Experts of a small language model.
Size: 12 layers, width 160, vocabulary 5529.
Training: a variant of Muon for the experts, 3285 steps.
Below are experts of layer 3 (counted from 0) of a mixture-of-experts language model. Rows are named router (the router's row for the expert), down (a neuron's output weights, with its number) and show model dimensions 0-159. Each number is 500 + 25 x the weight over its row's rms, rounded and kept within 0 to 999. Numbers have three digits each.
After each expert's rows: "comes before" lists some tokens at least twice as common just after its tokens as in all text. This comes from a sample of Wikipedia text that the model never trained on. Tokens count by the router's weight.

# expert 4
router:482513464517509503480506496509526475554493413492475447495504512504539504528485473502527465474477525478494495517530508486497520472519515481476511506477523491517495458556439497443469490486519550516487526514504513501471492520527456491538475522522521496501542487507483505544479468522509531504473542476474501525488487488485471547476445529485497513502485486534493477510518509521455532481469552469474500523476485517504509514516528509489502509493491476502494447492517520465519503463499528
down0:538526495452521472485499436504468516480485507473475508555541515568563523468537527491495491503525496502481567473485515482487465471481480496490478558465511483517510515480524468521494478525519493521502484494482467521486511511487497511498498530524524508526502485501499517500483524525508497500468456484517505538536441484428506489532517514520515518448485539512507500518501481495514510501497490527498489472552502495477509503512522531494498509467515495469519531495512526482532480521461551
down1:507506508514511491504540493513457459497446480545520529514533487533500466516486492477509471515495514482516475490528491481490504476527487471508479451502534461514503515484512476495516452512486488515514486482502488533504499494515555469521431461464502494499473518519536489497447541537502529510493470486472444477503499530496532541515517485480501524536527554511505503523525522514520499492526473479498523514498572473482494495498523509485525537532525506468520520467464565525517479525497503
down2:542510506543479480457514468438486475480491465487539503481506522496519519490481520534483506546470529500491471549504481501464550472529507501500478509505506507494453490494526454502514521486521479454506540510532517548519503488491482510535495501461501498462514486481502536544519507491494517498516489490477476523537496523494522511519539491519457485488481493569496487510500522483486511535485488533483444466542537500470524520493497483483446501494466507521532515494490499433461503477475513
comes before: "s", " a", " the", " was", " been", " also"

# expert 60
router:495531505489518553499560507505525463563497451517480469520522455522584485506508477530544479477527480514517532520483517506478540503485467496488511485470522496513487458536457495501493539497485541500550480487490449524492523466488530533480475503509486478512491491501479498524525481516504530535479480507503495548543513511521503476449485502507483537499495487508525474486529488495517510471447528481495524485509465506523508534520513499523496513476486487506472519504557500492504460495531510
down1:553506518506477473513471491479519560511487493526529479488506506526492550492489519498506524503520508529469466523504475495492464531512504509502462506526478535469505484549510497465507493461507519476543485517489512537514510556511493484457461517525492514505499504472503523505495543498431533496510485491483541497505493495419518530463486493475473487511512478536531451492450459502481514496504469471530485499492472520490477455497509551518500454496479502507489502509522535503521520442510475
down2:494499518523422507458498509522492516447459435494478483493547513521458491478511493538495474476452499507507515483515492495494485479488503467480523519528531445551512531461498511476522505518477510506529497461504511534548515515456481518515527485490470480521484522509510499496499484478551508506472493551483507540489465470533500499509489534508545525511490495545516512489521536518558487498474482504492500523482493503529475464472483507455497507459513507548515481510475516490491476526489533
down3:559516453498498509506515542488540476512492465527505461474532510513524513486484460493527491503488463484519493483555534511500502491451496478541493509471512463500536547478516496521507490490519483494472524524463540504500478512499465492532526507510562486487511480498490533472483510486496491505504480548522489459456511491495491486550514529511467514512483490575523564483470545520510540494486495523528489528520471513497473473500520440548494510512455480483497503488519504521512494486490501
comes before: "0", "9", "8", " |", "1", "2"

# expert 1
router:523506524531516537478533516525494519518502465499530452500508498490533478536492479473509512502513509474519509537518497508517483506464503500495531466494495485512477457468451513428448506504483477477528516479508448517534490519482519504536526486495464488501530505497514507547492453507511504522494476496456491544567548520489493515487489555490470502472492481500470472494468507500486488498457481487518486479522489481562462536484465482492478502483479477516473502546543470462524503533492515
down0:545495495498509517486479537503503498538507508488529484532510510534475505463508512492509516511496552492497502487435515465513513481471536491457455489476493478499518521475452538507480501474485466513461509505556488502495484544479523521519476516449522485504498493506522540529535531493483528487472474493475534486505542451516461477546505497529502468502485519508484474541505459457462504473441512488534508494539501489507509541546484529512518545505515471495472491527480512515481490539530498
down1:435508466465472499533477440478525474507491494457556518502512480460486530502530503474518494515475499463480508488461525538490483468510507490484455497559530501524502498520530454500489524510541476454503497549505494517490490487459536479483463507537513451478531506551509497483453503433513527501505507488505483473508495492498471455482480541461509519509480513472544516494472499514510527465482512518506508496492481494510492507503537510493511495508477473472475484470505507481453530480515513
down2:499518516516527511473513521512509503492471497549476493557499478483462440464516497457502474526456427507474482481498487544475458475540490489508491532470501523488488443474506460504528545516492440505492481492527499491485504539486483502501473526536482530468495469480526495506479475462516516529499475488520506504508485459474524484505496454487493516490488479498463482548492500486507497517493484533513509501474462455510479509538462467486539496468498551510532480498487540484500464504515487
comes before: "1", "2", "9", "0", "3", "4"

# expert 35
router:482530501554515476488502492508498482526501451531527477462551456483507482518493483503494443484475519459469530503563458491529521534451524531512514477482511507489506496504474470484479542514515504465491469469489464491504500514491515478504501489520497483510508536471486502514502500511499488521461468505504449552492486514484508501530499590521538525458502524501490470514536485505489497495513504498504502508515474498531487539490486508542472532491487473464438515483456477465486482472484476
down0:539522472495520485498555514521489490505489515496479471534525506520488481473478477489495502483503461482512479488502510549479491525534479474453486515501510486497515462456535490511461499492501488482522540522478488488493480480503449492515484499512503453555461495487502502407440462512507506503500506495523461501481470532510511476501449479491518518461497544476500512512536418536514506495511461502494518502495501484472472511458492494474501500508477461463474475495505479477469480542487479
down1:493524476552478531495469489523471459491462473509520468496473530535491486475477510500528482510470545534542450481528516522477485549529519491472520542495488517496483494496490488507501520522534514505469503508463528505534555487477500445477506495482442470517473464518526470465517514485500498486518507527505515544483475492519476519495492510470497485534498481451509511502461453490523472495493457533525476492481467511506500457491480511467472454527492478503480492553489527469526525533511491
down2:508505506467482502524473505525575500536556488517499489514460510494512523491481492526504513499514480533532503479477505517480471496501471474495540502509458516485494477482552503497517509505480528456534505480464472524500509518563427484512468520488455514535518515534523465555499493519490531519537482502475535470511497499540487509451540487500527479561499508488507471521507487513550439495508496518499488499492478506493501492537499459506500478490481507500465522511490520503475476521492442
comes before: ",", ".", " (", " and", " States", "'"

# expert 13
router:506502514538474506485526504528514451536483478530494468470529491507539520491483512499542512484491516517517534485477464496497483505487485498469506486517524505514504508468457511444462558543530553506531470486531494518495478515471483550531454491510473463488529502502519456490475468517487519517487502538465464556521490525501487553493508525488545480487476453506478489510495508543506485471524505548502505514548509468515480529484533503534514492494543467493498478490459515470475496506511513
down0:517534510506490519492509504491508453470453485496519497476471480534479509532494541483488497495456511480481499549483470467494490539529517519523480517441510515516470502489472469517524532509480492483529481458495510531471512514522514529491518509458533483470493505492503514514434509515476436492546532444465451487538482547504509509520475488488511529531495526460481512468527521490478457480498489508494491494494503513508517444534479495470531468505490537469546506477534525489486473485512487
down1:534518526472539501490477496486480532471465501479526531516475506506500534467520529531490452499513483504484500468539522439484516546520509505533494544527516477503479496478501535476514510520541475511506504510488490486508485513486523548485504538454495490553486533444518501476477484538539454473470541483524442514493545497459474469512509516524531509534520496505478504452503507491504486504471466489480504458471465526509503540490491497523501548547531505472497507484491524481479512491489479
down2:458494480469516495473514494513513481517498519502462487488537490513500471503518475497498479515516464467514516553500486491499478498502528513552500474507483499507482488481474537477543518526500485499488466488536476502511544475521558518446517483497495479470502471481484561518465506523519474511494481472552485501479507488476501491464521483494458473494506433541465490467529484493536491478553506475531508465529508495527509539501521478550511516550482467533507538507493510499547524510515450
comes before: " of", " in", ".", ",", ":", " and"

# expert 46
router:510490488558515500484513537541493459509516443502498428517530483514530466524487526509502460490527513490474513525549502514482524510515474505485470497489538501494506506489470490467477499514535534467538453462488506485485487507482493498485497507491488473472469494480495484484470483542491475520493501500482462573550463468505491520527517507462492507486468469504446511498571474550515471524517518519497491461507488540541491510536498492489488501521529479481467490518531502480513480487526508
down7:528510469474534535476530509515502517520462481495531537534540514511504554525541496501492513495513519475550520548481448499519549488481480510525523495532507548508521493533509542498509546519516481512451539542556533502468505485493504476518487505499559520516536519475519490521496502510510503520497499447503501485499493514499468475449510504489469518528504538474469468472530519514529504504474514461487495534494491510524478518449464494525460510493476514528503503555517488524506524503500498
down8:527576512455540515504499491484566514538522487497498545523514518523507498531511474502498518484540489517531520516508473502487480550495468545475525473445512444502500558493470469510509535532503509513526494486509522510515476469481526477509529484526476502531484537490534507462502497483512476515455481537479542526489487475554469488478486469486476514507534474486515488524504483472506516524479500522494506448508505466485513479484516514506465483494465489551492462511498466527480504516522500
down9:488510529497493486473506472507493508486515493513527469452506518523527540482485492524480499480536560501461466472522511483434466497556493501518503487485483496486473519461490509497491494484522480505498502493548453491495498515475487481515516504496463438508530536480477524483501472525487489518460526482487503500475535520445449490482513467535515498493482512494518523527528459507545475541509506475446511514486521499502441516515471516520512512509480503497500537482530441502436503507479458
comes before: "0", "8", "9", " |", "7", "6"

# expert 15
router:483537514504474502497508505544522449458535462518506459495523474531564500514487513518532511504492507497483519494499473494523474478510485489433507519476547485512475459507456515495480545525538484505503492471545509482495470550520501531503480469518517467465522486484502429489506469507517485501477478518468456583539494490513495499502499484450526498515468480509518506510499522538484467498492496527474498513527471477511482561523497483473488516542508513495494488501493490472489471520508507
down0:523533520490510502493495443511490535510501518491450483494497485493533482513535499483534467500508486491494497471516503516523474456489529497453507528489475537463477517523483522476521530508496509536468510522537510504438489527483458502544493529489510479496512457443495492487482495463481504538479464480504575519477475497546519455458513482528450492505475482468469473510478455503491508511501520512461479478489473496552476488500486462487481476482480499477486502456460494519477488479518470
down1:479528522525536450505510492491501498509514509518458442531488498501485468519507514451483483516480559522510512503491574547468508542437496500522421493495477479466472493499510521484505494468486475515475489502494499554508511489467492504515527460520507439480496543484474488511503513510524499504500517522456518474473481487493530503477486532493513468506455493525479471527502449481481507522559500501494505497494543518512486540490502522523510486473495474481480531534521532486506506526502507
down2:496499439494538523508535536499506510509485501489518520526496522464558502496484492507493515452459508471481467483501535496440488559497508461488500467469455506490519512492526505506451486519512476533467516509522455522479481534467498508549491465445538518525501477502487469473478492483488479528482485514478469496496497503513534515485501491474526504547501469550523526505514478490509480496552476520499564522506516509560501515450535459512515497484508488510496504483521517520498502507480467
comes before: ":", "ed", " of", " by", "==", " to"

# expert 51
router:476527518514463529488538482526495477526519429536494464508526539517516457528489464489537471508527492483498496488502465515512487453518539486467521473493516524511507496520441516469438529538492552490528503474502518490488488521533476470527472538510530509495523492466509484495499426480516522501475468513502506520497472483495500483466471559499513507513475500508522539498541498543491478496476515493504522480470452498495494494508487499517513495464470482494466465500540496469538490471493492
down0:497483510496457495511504468535482525486495440479484510511504484503502551518504529464494507515471475557512547487495554477524482469489516498488462524535506473492491488498473462473512479504536487519533464497473496531471498514503522495544500493523519550495481512538465508517501454568499498479499484515499519484481502496522509468534470511516499509544557510451534482512467494486515486547500528467492493544494481514440474494499490431484497496526499468505503504481492493553502493534513483
down1:470490522499519486477518543499514492446552506519499497505525455492480497489539537547522532516542470518536495504507508508521527497500543526478520466548478497490510461521490517546515545504555489477501546479519491487489463506517504516526552484495491477491474494473507514484499476487505498489503508532458499540511523543466504486459516494494496518478474454471446467505515486462514516503517519505470563528496508550484498502502478486541516539454464474510488498493488459463501505511489524
down2:487500486521484506468512442489502522517486472501479464557500534537493487540506508500525507493540518525520507491469477487551475468505495443478530479505495507482470509452460475497495475525470499469510518511462472530511520469503514492526472532485502499474561503465517538479470447458512488500482492503445515484472525504473514503494499486489532473497473485503512526523457487493528485437512495538490474497471498482482484472512461468467486499492520464480447485506500462497484556478512512
comes before: "\n", " the", " was", " he", " a", " is"

# expert 33
router:509523475520502508509495494534507483529491435516526468477486471496515500516503499481510462463488477482447530525532517467506499514518464482512488468493517518494484486518429540513482504523495505526512486498457437498475475514505512492501506468513500434531505539499508508528505484558527478509465464485519431545514505488519523491495524498519502536512524502475521475483504476540491518518506487505550502502561477497488473523464475515489456502469493461504463472462527524495510495507469467
down0:519511506523507506512541459475527493521507482486510493542521460501519514457453517490507499536512500499499476556508485449522512494505482507480488464525496527477519523516474499509493519506490461506518473505491506511490548531531503500465487506488550511463532482454481435502478553447465540517495474522505500528460555450485441474508469467511494508479499502530501490498513490536515538505479510495516517502482451510520524512468508489470474490500473442505500500510492475502514484467443485
down1:542470526453503478521542513499451530512458501524487514526486485501498519506493518474476512516523467462484532491493468511479472555524476502520494528503482510542566465465571463536469509511480474484520502516494509494514504533516500539503490490468570454491494493507521528493477511501489519535493501471487519498484436534484507518490523532493509522529488493516496460472507472513536517497493477491497458527494470499540495492449512499502478523489475488493521527526513502482569499471499511
down2:484479476546535449520515484482458449503501504494518522473469460450504523508486498490491449484488505529475509471497509511553486524472494575485507481497489497481506479499453549512501470504498522460503517466499507499482495522477470528501486493503482510491503540524457456471508535434505530506535463475482511534451498539457526497505473488457497494497503517493509516468470507536522482511454500482528498517481464494467510496490573491494511492492497493503500505509487512468494469461521510
comes before: " the", " a", " be", " States", " his", " an"

# expert 25
router:504506510572522539516506505518555494553474440547525448494506507470565490515502502486546446465495495446467507515506476518507483522501484491516499485474507526466504462503519459484510527498515503506527508512495472520513501482485472496475479512481477490494520492509507453539503503538497453519492492488501488568478466493491464490463541508514489486464511504507528493486476557497505452513473462471505555470494493492501503522496510466557509513490509502494515508515511489472504487482515515
down0:489498533498538533477525510496473476522483509512517512519496470491513512519515490483479526531504495505511518504506479504514521510483501549470525515522479491513520497520507518493463490535491500488497499480491560515439499480468523518505476522483471503506461536471521488486452523450474508525494489536514462546501513503532506456511469468501463477562519453493460468530523512459512490455524509530519496497515496498515510487483479533535485456503516448565520451466539504461468491535528493
down1:534511507453553532519510517538452511488496507513489512529483492492491519534533513474530488521510473473496508489472542520510465485496498491516490479494505484555484526522477473531442515495523515484540464431495503486504508471525500464546524508521539482488524516498483462525496514536474510467508501489521488458478501545483471496499519526511516516518486563498475508503460510541502542487550508515495537472544483522505479536469507499503529499520483509451474530491528468477519454499524514
down2:561475467497518500522537495472489504541498511478504494489510482499501483511502526506470491496497497474512446449552475498517469487485519480492484489508470498491516488489496503508488483519526530521494521552502477535496494499438535453495479515500549477491504483493551454526521524435498487481510476499531530450449502485501473470491539463528484495497478472513565467511489486501492479492499495482460504486487497506500501498505438485497503447474497442542493487511542501513466518485460503
comes before: " ", "\n", " —", " −", " +", " L"

# expert 39
router:515496463509515513472509492515517498502469438531492405465506458497557475467466471511502506451521499483500510491500503491475509514478474483460489511532533500507526502520460459468453497498511481518500504535501507494488445489515503507485525546508521474471527479445497467516506468547530511512500482448472456511509453476500486470500508525494494532493499489513508500526518501529530499451449487521500517483502507497503476564505490496512496490493495535483491497504510479508542529469516535
down0:475506453475535476547517499561487479508558507501477519528464512478478476507503526477521494504520474494524561502554511483539475517500529508528522521461497476495491500456460500507521457501484501513533527526458514487526525524488468535469478496469497501479485507502507506522497471457514506471519521498498504482490493519542491477492451498486489516552536490490488518481476479470478490514535469480487478478483503490493456487510507477530481487518456543508545510456521508525545478438513517
down1:510448493457516445501456524541455526516462519511521487538504549500479528511511513510459507489500489494506506526547515490512491485493465470481461563491497524530531538474512441445502504489480507523501505508474496527483516464529472512464507481470543499492544493497518540479489518524462479486551499465509491449514509502525527540503517537491510509471497481508534493553526486498482472543504490486498499493493520523521501506501482520510549496505520494500524519480475503496539513469451498
down2:522496487471490532454510501501510487478496530445501423457475492485459498511487514502519492487460501488501526491488522500498497494500439510511494543476516477509505547495513514495450488471526410502533539486508526460516530493509510496512509524478450479498543466491432472532485476510532491510502506453521510492495468466465486492494490495499535499526504531481496505486509523497533515495518514461520542519524505467510494484452488492486518478491496517484521509491483470569517526481522500
comes before: "\n", " |", " a", " (", " is", " first"

# expert 14
router:496524502508461537501503484471534479494507466541495470467524473529562503527508476522551516512525492486494529501483492453526509495540487473454503498491517481512462435514513494482485546514524489505531484476512506447476520508523501549514475481512516471462495495517523453535511525521500474520453490524486469558536496520482475492498500488473517529502504514499506530485489514551522508517489455501489502480516439516512500539455521520492503490511487515458487473511528463465478458513487511
down0:457500461536484493466540500495485498475474485517514507468503513497483483557487495524576515480503510521504503503492520511523529514511476474484504559473518463475499466511472503489457532530527451482482529510519524511525501467513544505519482517487515463463492489502496483493518521467500514513475479522550487534530498485462524517515451509508449498538502478499525475454484560505518491488467483485486497516508472504513503510470457511530445488486548509513500484533483525475556517528507520
down1:488510473490494508502504531533493511498529470464498546511501490484538515513499463471504536520512461520485525521449505516456501464508480471504492460469512497478471490559486487476517494487494501443489474478523490501467532451490519467478484513469497492471503477516513516500527509574503545442482527510536529496457478489525519468476510518505536522538468504503527491450457491496564521512466508491518513493470470536477527486498470479530488512523484489487529502503512451516523501488531495
down2:510486508522499499457482489467462529484485524492494465462514483466537533481502522503491508506465479442498504506486458469487459501461519465478498543456482503521517510473472456502429481527528501484512478521499535507489473521488488502501484474525458510525471490493461482482472511541514477506504521479528502564509513488436505502458499495481511509503514496534514479520536501514526497527488507452524467472517483515484449516529538546514510551487501506507473453468482525509494506486501463
comes before: " |", ":", "ed", " by", "ing", "ation"

# expert 47
router:502496484566513508470520523545493475511518447504495431502516491534536462511495515507515459490531499471474518533540496528482537495505464488485474506487534501500527494488476506463479498507546525474563443482473507478483471504489486521500494517482478485496485475490512487481466486545486472515490505505483454579537480472523503507525533506451504515499485473495465495495560479539514485523493505522497471483498487530555502517535492500483475493522527487476478489526521503488523484493524514
down0:503478482508515503500486534465555482536478492501494530488505526538502487518537474479496480542494459456541513516522479512511522497502526525517491493481537479494499505545506503519485461495508488529493505513454480512487538533450533537506483458483521493519506487505450515549577482484509491499506518496528510537528562505494436527493506470491510471537531524501475498502535517474485500450507497475492523509460462494469440501465494512511480484491479552495493520504476477503499479484471515
down1:493533485473535496509500487532487513520523490522471522520498525512485485511510503529553558482476440494453511499497504481540511531456510486469484496475484504487470472527496498493474538530498461530490514534529502507535483517480569523511545488499492490422474492531539485527483543505470488498495490459493519496567465530536543547508488476491505497484504443534476520516465531511502477479490494511509497477489475488492522495489512479520526517516532478505469513501480471491491492463482519
down2:493440474474538497506504446517508519509544487510481495511485509497523545491522503475484514503493488493486462553519484504486446471478481474516488488527495567523544473562524518492459498479474516513516522486513483565533491506506510524495474486516520492520522527474503529495513502524474503505527561533499476503539482471507457528485485500489528515534496472496484461541508498519508516514488516515465497480486492457467489516488467529507509429490472530503517523503486478500480463465465470
comes before: "0", "8", "9", "1", "7", "6"

# expert 0
router:544509511518507542454513485533528473532503452507493468509497498512538470542503510497524487480522487458502525510483512525489484522471496490490525486495504453511483469500445528446480517513482506489522519494497465504524491480499514504523522468472456501532488512467514478518514446515486497517454489525463509553587552488502493525482492560518482488487491516509471441499489504513515493501480497466506509448503498500526504549518502478522490508497504500505489464506547446462517486501481488
down0:492483474514521461531510444501528493461480462515505516491522536522545486485538517517524514471535477471478531485482484496502528515475476478464498485523445489488485537500501463485503496471489490479460491469506476502516513508524505496478475525476483492464472482493502502493480484528537557526501489477474487509548478555510541508472471531490500455510524497476514515469485472491505486486528487528574496508559538452502485478529510536464543499502516535473471473530492519527489493519511517
down1:554531499503514482482537511472538522524499501495472491489493498519494493533453535498480478495524454515483488547489496521531520535526533491510514489514501476472506514464515541444531512537472478488541511441465497529526498476524498478463509512506477521550478489515559492521508460526471450492508514526447515510539489503533527519498511521470502486489446530538493466483534522493518506522529467477498495519508503523496491479507518511490478507499523491463504462511493443495522510512500442
down2:535502484469537531543483498508537466515521519488516490475477456493490486476553477491470542486492511444514493476515461508552546495517465453479484495481513502464514509483487495465474513447510489536455516525495507524498512528479551469536518530496517527506539467524519495505496541457483486482505471500475459499526487463495478496513486467467480514493462503530493484522471490494533533469483485494511518555488515453533528499465510506538512524483492478524488487508464502484531538498483492
comes before: "1", "2", "9", "0", "3", "4"

# expert 11
router:527487478545470493501517554524509465489471463521516460480500478502542478506474509497503505506495509487452515463506487542494510509516501477489516487516506473508501479480513488490489542515537517499483502492536485507516497497509469560506442506488504437503499505497492438495496485477459508498489489562495456549537476477476496540519508514471541529482473489481538458513493490550513442477473500518486536517539492468518506582492513511525511506486526461489490514493497518480484476502513513
down5:506461496504482514519443517522499493539501508518527505527509502501485540488517531488516535507499482505480465512483526507511481511472506484504496458459499537482503509518559524474520480489522526502528517442512447515443451560495450514522575505469492485465507493474473502486476490513482457499529474490470480500509451518556526494498482536547542469509495477520500500504515489463492512507512496490492462471508506507505527539530539501526472509511515456500528468485535496498513502516477501
down6:523507535512501511480517516517446440514473489503516481524505478505496517516488486529499483472480485526481464503527514504486524471509519552494531513471491502478536530509516546495460476474482520486482489492522528483457503518482503470466504461442554472489451534484517491504511504463506467469470554496487537458482544501463494502524507510517493471500485462522486473505480486498502474474561497509540454500564464492466525493486518478495542521519473533520514481499492520512505495529514471
down7:487510503490513509519526484511501472487525459473494477539483503515477523518518528537494505506512504493495502458474493512529533489509473519474443456488489522496504473515469470496504516449457511510485519503482510504551496502547558503516451487486496514503522494501501517504537485505516508500463479475501506547454511486560524491507489483526450482518468529523498478527522537478515526469534461501546517508506563526510498452499505524518518498500497478533463578457465498520511506539496524
comes before: " of", ",", ".", " in", " and", ":"

# expert 66
router:488507512502497552489573487517546461553486464491490464497512474497546493555488490537541466464534487514506534503511501504488570525495470500496502514476560480510491477533474478502498499545515548497558489514482466517476477485505496501479464492494475472497508490478468504514534487531499507515509507481494504516540525495505513488479511506517478500500479482510518457469557474514498510499455516477507533469504473538495507516470512510493517504477492480515458475483513497449480441508531494
down0:461501495513515481538498496501520531464442517532496473499518506522526503517475476495491484499500529478487462437523514548507465495497489527496503508503530524551531516495486491520497495487500482507516509497543508482518495514512480513514537488511474502487513529463507515470511481531474472461531478517466503505487458474515444521530498503502505465504521494510523491472547483512504537434562557475506453494537495559506528500506475474482515523450518493464480486547531506548499466490498499
down1:490490488479477470469499491477486493486509492562515483525537547490491474445495522478524533421479542499526516498482494479481472485512510500490506568450477535524482500497504516473464527524550524497492498505525523462513480511487490535482472498502496531457537526502541516488472510534517495458501527484497483539520529521490503491481535489472542477488527489484465462525466522504523478501509549551535505501462490462511472526488485496473468510467497519518521511486519496504510537499489527
down2:495471527504488495464512512531502464509488546510483485507537468496502487503519479493483543513504454501481498518507476495488451512538555509510498531488492465528550525477507467460510480468464508438514461496500510516475528496512492495508465480506497523462461487544503500452497485526478559452524475510531504458471449523458478549537507488529498487498507505530490490481469502535521501545509498460475507522479507556489472519472487489469473490474519460490530486505530528490515497499514501
comes before: "0", "9", " |", "8", "1", "2"

# expert 10
router:499532518524476493488524493485511465497493467546547473480556485536585502531521472534542488483486485501511546492485468494501514506500472482444477492455519487488484478498501513500466518526527519486492460459519506485488478482486516539536512476527507460481533483488508455517527537523503489497461494571501467552524484535498509514500494474499538510489483502513506495475485538504559504505470489508487526493500455471526480551505501463520490491500488506488469488475522489465488482490514508
down0:494507470495545537522508491515483491486498502471498484536494510499487496516490489486507485502484479491504485450463486520533479490515489491486521453488524492544522530491530516514512471502559519505472493540539470506521491499504479541504520538547505467502468515496526493507490529451485466499493495500497531533494526488506512535515508517532464568503501505511465530502469503526482492472535493469502512509536478507525495534581533561464516448533490520555476511521508489483511532454516460
down1:488554538494478493508508498522524499527504456481513515516457499499504505507555477533553478494495543450485531508478511478496478543534483499477449502489482474532483485484504471476516517530497491505529461488478483477508483483502455503552497463511490492489502488475446481518472544517475539445484537490513516502500534516519514509485514519500487508530510524490480528500524485548463550501493508521445502532504525482514497491530519519498577509507491479513492469473489482460546473485470496
down2:472444438468486507483515517504514475460469463504492487487467520523507523493496524444480522495483504472497476451491482494540554449491485481525505543542509493500482514547487528449522568509508535511536476512473484544484477502529476459462461490509524505477495503501502496526460468489507505515501484491507472535519479525508496474515520522527456490501512476459471488538495476555515477512550501514512515520486519530538499505510495460506507498512498490493497546481518519487464498507502513
comes before: ":", " |", " of", "==", " also", " classification"

# expert 50
router:479527484505470474472505496502507509522502442535486442496507501496518520539494475485512501488509481447455447491468479537537507498516537477471517478494531508495513478537473498494473541501517539512520488471498481479501505484533471501517482520525495475513537509460501473476514463498481476501478463477504491542523488472520467501483531565484515492549519477491513532478472488577499480491517502509473528488451498509500497530496473542473522445478502486488448467515533479462499494519500499
down4:510459521513510448517477496476447503531471541494522491521549507448502530537481495488546502478537496471505506533464471498475517540464473468505501512513513540539508475534481507535472471504528483556517474498460516512526461496461528526475549485472533466520517523517503519542513530560472497506513485494504529455499535485487498499499502483536545493537509487521515529509504478493506462536496525481516503504511529486507488498504490506522480521503496524537547492518524505515492500506552520
down5:491511518490489518474523498477482507495460503493480533476523469492506514490507542504510467486488499511490505496512541512449542499507496498480485508507473484510542501463541521506504470479555523475499499508534523483499493523469540460510490509496525439523498487507532500453468503519496504489523489532504512504541483511545501475534467509493494494491506524560473465551529520524515554494472489467500496506562523521517504482508560507520511531541535504473536486500450450450503496471470541
down6:509501491531527515517482466476507479485508477512482486506500530506480461490479459574496504490508502498531445497521498503541497496488486487512509505485504536496480510544506522459478541472502476503448523476512575529506545486481462473525501502503524512488509516495494524490495482459477495502502486492522564502479481483551493504530512458484487488535554467462545519486511459531541500515479494545494513497492503507479510518526528504489567495502481487490445499507483501514491475444535474
comes before: " the", " to", " in", " he", " that", " by"

# expert 8
router:553509534496517520479509482518523484486500464507489446507506502520547492553513510468551493488525540451516566533474493506497493513492503519500498451485490488513509437485451539453455516512480502477539511475509470497489478499480519530496500491476465512524520513467511505521521468504492485511473487507491509543545545461478520498499498538517493509495480496499441470487477496518487490522481473496491518462491497468529481535489501481490507498506487495489495452510521426458515513538491474
down0:473501501487517522480529526517509473477564499514483514512500518519489538468540447503486460476538497505466488535497501519454499467500489444500464464474506480471472490501536516492494482519518519477514474535542478491518496509485439490509499508514489502475502526469460472442525504515500459546512515501481522506475506462487436505503524453488442486473502535534500470485511483497523496504507532487494454514517486543500465532491487479480470516497490495472532517484558515497482484536488489
down1:502430538495512478542520539493507461521504499531510474492482488460479470495464520501492488479505473530480532499475482509467523510507480482494498515540517487485524503501520494482526474485498469507491551486485490526520491482513459516438499454523499502505489533541516489513528480495467512490448499543476531534527470509541488516544504485510513513462481482487510491526486488519517525543518518563485487507493527518502528514507521429484468461533522520441520531495505501473517473529508547
down2:527488492506543510501516531470473494490501481471508507511493510504508504532460510492487509492529547480495473458521487503488517487505484492505510465565468441515457426499469510500498515488512468494488468525463471457503533492491491534506500496508496496528467486441551524495516509514464482452504499450467519503480487534511525515548461528441535466454516501514523469497487491488455503496477507498471516485507450524531499437513508484505501534492506498490491490535503483494516463479522513
comes before: "1", "2", "9", "0", "3", "4"

# expert 17
router:537517484555463488515504510499570467512469499540541458451494492506560513547527502505562474502487474462523543482529481470495503505516507472472488492485506488485503454516512500501490493504527507533512499495500478489494515475515501516499509526530518492490485505523515465520519520559506477527488469537526477561533501542489473483520503496485546502501517527494490517464522544534543457525461452507507522484522465503493497505485507493523511503498490501515457465496537472498506465474483516
down0:496512529528510505492533447490500487514500535502514524514520486495511511503497527496572521463471524500504504486496494446477485526524535474502524489475481506528530536542534493529511503483507523504534450525515461519488494500428473490510509487485533519507484479482457469476509509498551486464529529452507502476492479455549482527476505496475482524462522455480498472493506475485496492532513484513568504562504447529472494500490496519527479486508488470500519465512478479508490537495474476
down1:486481468502485501511494531486526506473459519509484475505509520468477531524477481478502513494506491523472458489450501475469510460503503530452514533521517513530467546481500460551517512527477534492453486489534531513471483485484450524469515538460513451527499538497485495501470511483507484516487503490494469445497518477449482460505534497451536498479514516519509492498488493514462495493485533519472444554497484465539491480514466485522474530508499527508492493476541547493504489492478472
down2:478450455478539501490511505488496458470488487470543508508478505515512514463549494491462501510496507460506478497530496502510495450481493535492521512526506510511536555507523472517452487463510506480490495534482549489506489487513491469500487500519547481490529509467476505474524474499520516520538508530531464476499517451483461519475491478479493517525531516499509465541461505496524484477541523542537550479482482531507488526494484524538527483517465495429526483495506494536461542496477512
comes before: " |", "|", ";", " %", ":", "P"